python train.py --hidden_size=192 --n_experts=96 --normalize_top_k=true --init_std_router=0.0314 --vocab_size=8192 --beta1=0.95
Below are experts of layer 6 (counted from 0) of a mixture-of-experts language model. Rows are named router (the router's row for the expert), down (a neuron's output weights, with its number) and show model dimensions 0-191. Each number is 500 + 25 x the weight over its row's rms, rounded and kept within 0 to 999. Numbers have three digits each.
After each expert's rows: "comes before" lists some tokens at least twice as common just after its tokens as in all text. This comes from a sample of Wikipedia text that the model never trained on. Tokens count by the router's weight.

# expert 8
router:477534520529493488489523536497461454501447484479535504517543506515505472506475471473516527513446519476492486557516492497488522511516484497489455475510548515533510466483521537482516529486492547547477453501531481469559545481527501513498494520546490495475497492496500466480524520514517539484492474495475494498490498461536514477489523514467509528468498507530510533519461497494494491498529496487483488467510452473549501481443474508495528501501488545496465540495502505484524480471461489520478483521486504530506535535501486472519504505476539484481548476468521488511452498506497485558
down0:558464504537488526521504462458483499481497531512533486485495470491470511516506478509457533431544535509500464556508512499476492471511517473505462501503537485504511476491509487510454500505453537512475486497501462499510513477519501508482509502482475513528519498466499522499492531498479493501505460474503464485513487474524515524499467495515528481487491511518555460532503510503477514490539514487481517527508476540479454503532519534553489495513484511490525518455481539542517528497504515523483474503522453479490484457508502472439501558495485495482489447486483505486479572499509544473
comes before: " the", " a", " his", " her", " their", " its"

# expert 63
router:517499558483493476509520507469480455508475485514545506536568523520508485483494454497473499527464511493490487514533470525549543480486522502462468487494524531531472485530538545460536493477527486547501495524510528486495550475524501552475540435514477514479518501484510459519534506468504524506558501512492491506508514463548547471515464549498522481473499516498472499478467503498504493548505510500450504476461528501500480519552512515525488494539505494500489505499503488489491469484503459493474500483505479514523519516478487505515482484485524513456530513479505493477484486461519508522
down0:525541509494519509512503515521481514497499466509490493507542514523515501486549511504521490492481483511447550483516483525522512509515462567494508484481461494506472541510520504478497478505483508505481532529475480541547489473491523448496561502467558508484486490496482519485502484492455514536500505498461551484460485487483476508463471508543496498491485494489471468549460507500509537495494492484506511488483545484504494497477565464538432565485555494487483505543468500482517515496523514446501522482528473489501448489482507504506469479473508526506481503526479466509499498498521517517
comes before: ",", "'", " |", " (", " and", " was"

# expert 54
router:527521517490460490491505470466482495472528475541545516496535505506511490493501451501494512553452484481491523548534499532540530461494501475505469480514531524489489495512509524486493501454518477556495479518469499512518549491494476536518508494519515500498503496483563454470546488462497538549516493496529489443528512452536498483498504522522517504493514510530487495493453558483495534530528486493475476471445499480515478514501516477517521481545472487485480466511526488498496493480476458489461499505545484496502542526498494478517514484469535517486537467504477475482461479489485527521
down0:474494495490512536506493522513485488483486495451494465479504446501519552514527515516504495528477440468536503492533485512516492533549560549511522489503509495547539501516542498541484509458498481475546483476494501507513477483471496471465520498494491529501523502525490512546441490506481509521521495497490553545478481479498441563495510506464496526492516495506532481485520503504524488509537516539510467505574479493466558508533507496509490457514452501509519472502527486478528498504491498503509495487525509487523507460517502503499495476486530532488537510520458476446475495502502512505
comes before: "\n", " |", " (", " is", ")", " ="

# expert 86
router:505532488490453492493505539460465488487440494484543523522549513502502485504453487460552519510460523499503504557552488510529525509492500498477465465511528497520516471485509497496548520500496525545489429514521517474527537482495522539484503524566504499470486486474520479483519499488540521518463483509493464490496519465525518468533531549489510512476508519545483518486483500520526513503522495511480483482496500469545485471500478516511503526492490499495479506485511500464519502470466496481500499513501504528516536561491487475493507524478516473455548513451533508515472503473501485555
down0:520479515501498497500460514490528502544474511516546516506514516472507500545528498521492507493527489465473491521536494496498485454501482470476510522465464447481499475531507487496513478502480507478525520504526489489505457516524483534493544507479493542547521519522476484500526502532494511514456510508531501530493487437515487494508474508437482511482494479488516481503555521515500473489503489534508517450529518451501479464506495492483498507503475502467517505508539469460484525525520515449488497533510486486519467469445507464513545480504438553476544492502494525530528501441516562503
comes before: " the", " a", " his", " this", " its", " their"

# expert 89
router:494526523508502474530511480441472477469523500498539537510526528489456446476465490480523529528483507521514506564544535510560545465493511428477478507510503504505511498512510511462448487465517490537507463526490520522541531488493507500496456482534470487491485496467537469495529500516517514476541496485502496521472500483518504488503475494502555506488498482493470525521481482498510518482528507463510458489473523495543506489474507488484491494518512488508472503448501480533565478525494460535488471508481477493522501520493464530501457508522532465505497513469479475499463484480542509516
down0:510528481455544503503482524515528495505526552488509538496489473464490517502500463509501535476453491510503480520562504489573489482466518470509489483526457509457504516551497464521547509501494512523512552508487524504500483514478483500456527542475519473490479500529486498505510517457504524542525509512483521538520501520453484542567494528491483486481471469519536530526514499498483511474505515485508474474456480544473511482510512477451546477499527464489467435475482506519508500533488471499462486497489511515495523508475512521535491472471465501478485491501461485476516489500495518517
comes before: "0", " a", " an", " first", " known", " member"

# expert 6
router:491537529480473477504511510460487493525508474505537515554539531506489452511486465504527489479493479550506484527553522489560509491481543477513508504513510499483476478462515520520534511477473496515477481509468442493519567491498491538492482524542461487416507489480529473483479527493515507530539471501486508470520507484509490450530501557485527507472454483514477527490476484468519483519537533503481488465511486501529482473508515507515494471499492487484469539459501501497495498532504481523483460505521497496534552528524491474535517515473508473467526527507521479494512470487516493528
down0:478505506502538491494520525465494501508501510495477508451500467496504504518510522499508500505463493510507500517494491526520500493503549527513548529482523492506513526500472518432488511488529528519548483489526516538448422505511530540512502442497506505514536549512493510535499501533489499506497495479540500465481478535521498486502488520540525490532555474506466534543545477515529476500510514476485457510501478445496512525508498488497532512500502551509444535475482463516475480460515528499507525500488489498484484544494473478493505440503505479503489499508479548529505504447518442530
comes before: " ", " new", " album", " York", " film", " number"

# expert 44
router:499530518507455458509510529494482472487483500540509507525531512521461506481454506504537503517449505507540485525514521474515521484470537445461549514510528525519534470470517507464499480474560464508532438541459496504542503521538503561502523488496496514502503502512553483505486528502513540479522484477511485491503527488518498486508481499484520544490493543518485526510480480484504482501512503504504480490461491437515497503465514519521524473499497546495481522499495464535527528489478483520494491498464481496531583510497507485505475527480511516484523499478560466527507466500497507533
down0:479503505471488478500481513484508500537467499523531493485522505483541493518564491494498482524515489513516524530515485528539488451508523458509474491510493521461484493458493540513458471487495492510468482540507467515493515470514502489539467518477524532471514489488518519455511499460480517561514516498474499503506479497459495496505488503532519490479500491532461533498456502455493511451533551546524499511506460502519517503514473489500475485524523510471450513453500522486479522496517482482504495501481481524512509513543470534560528489446460474432511530513496507457480509456469471529
comes before: "6", "5", "7", "4", "8", "9"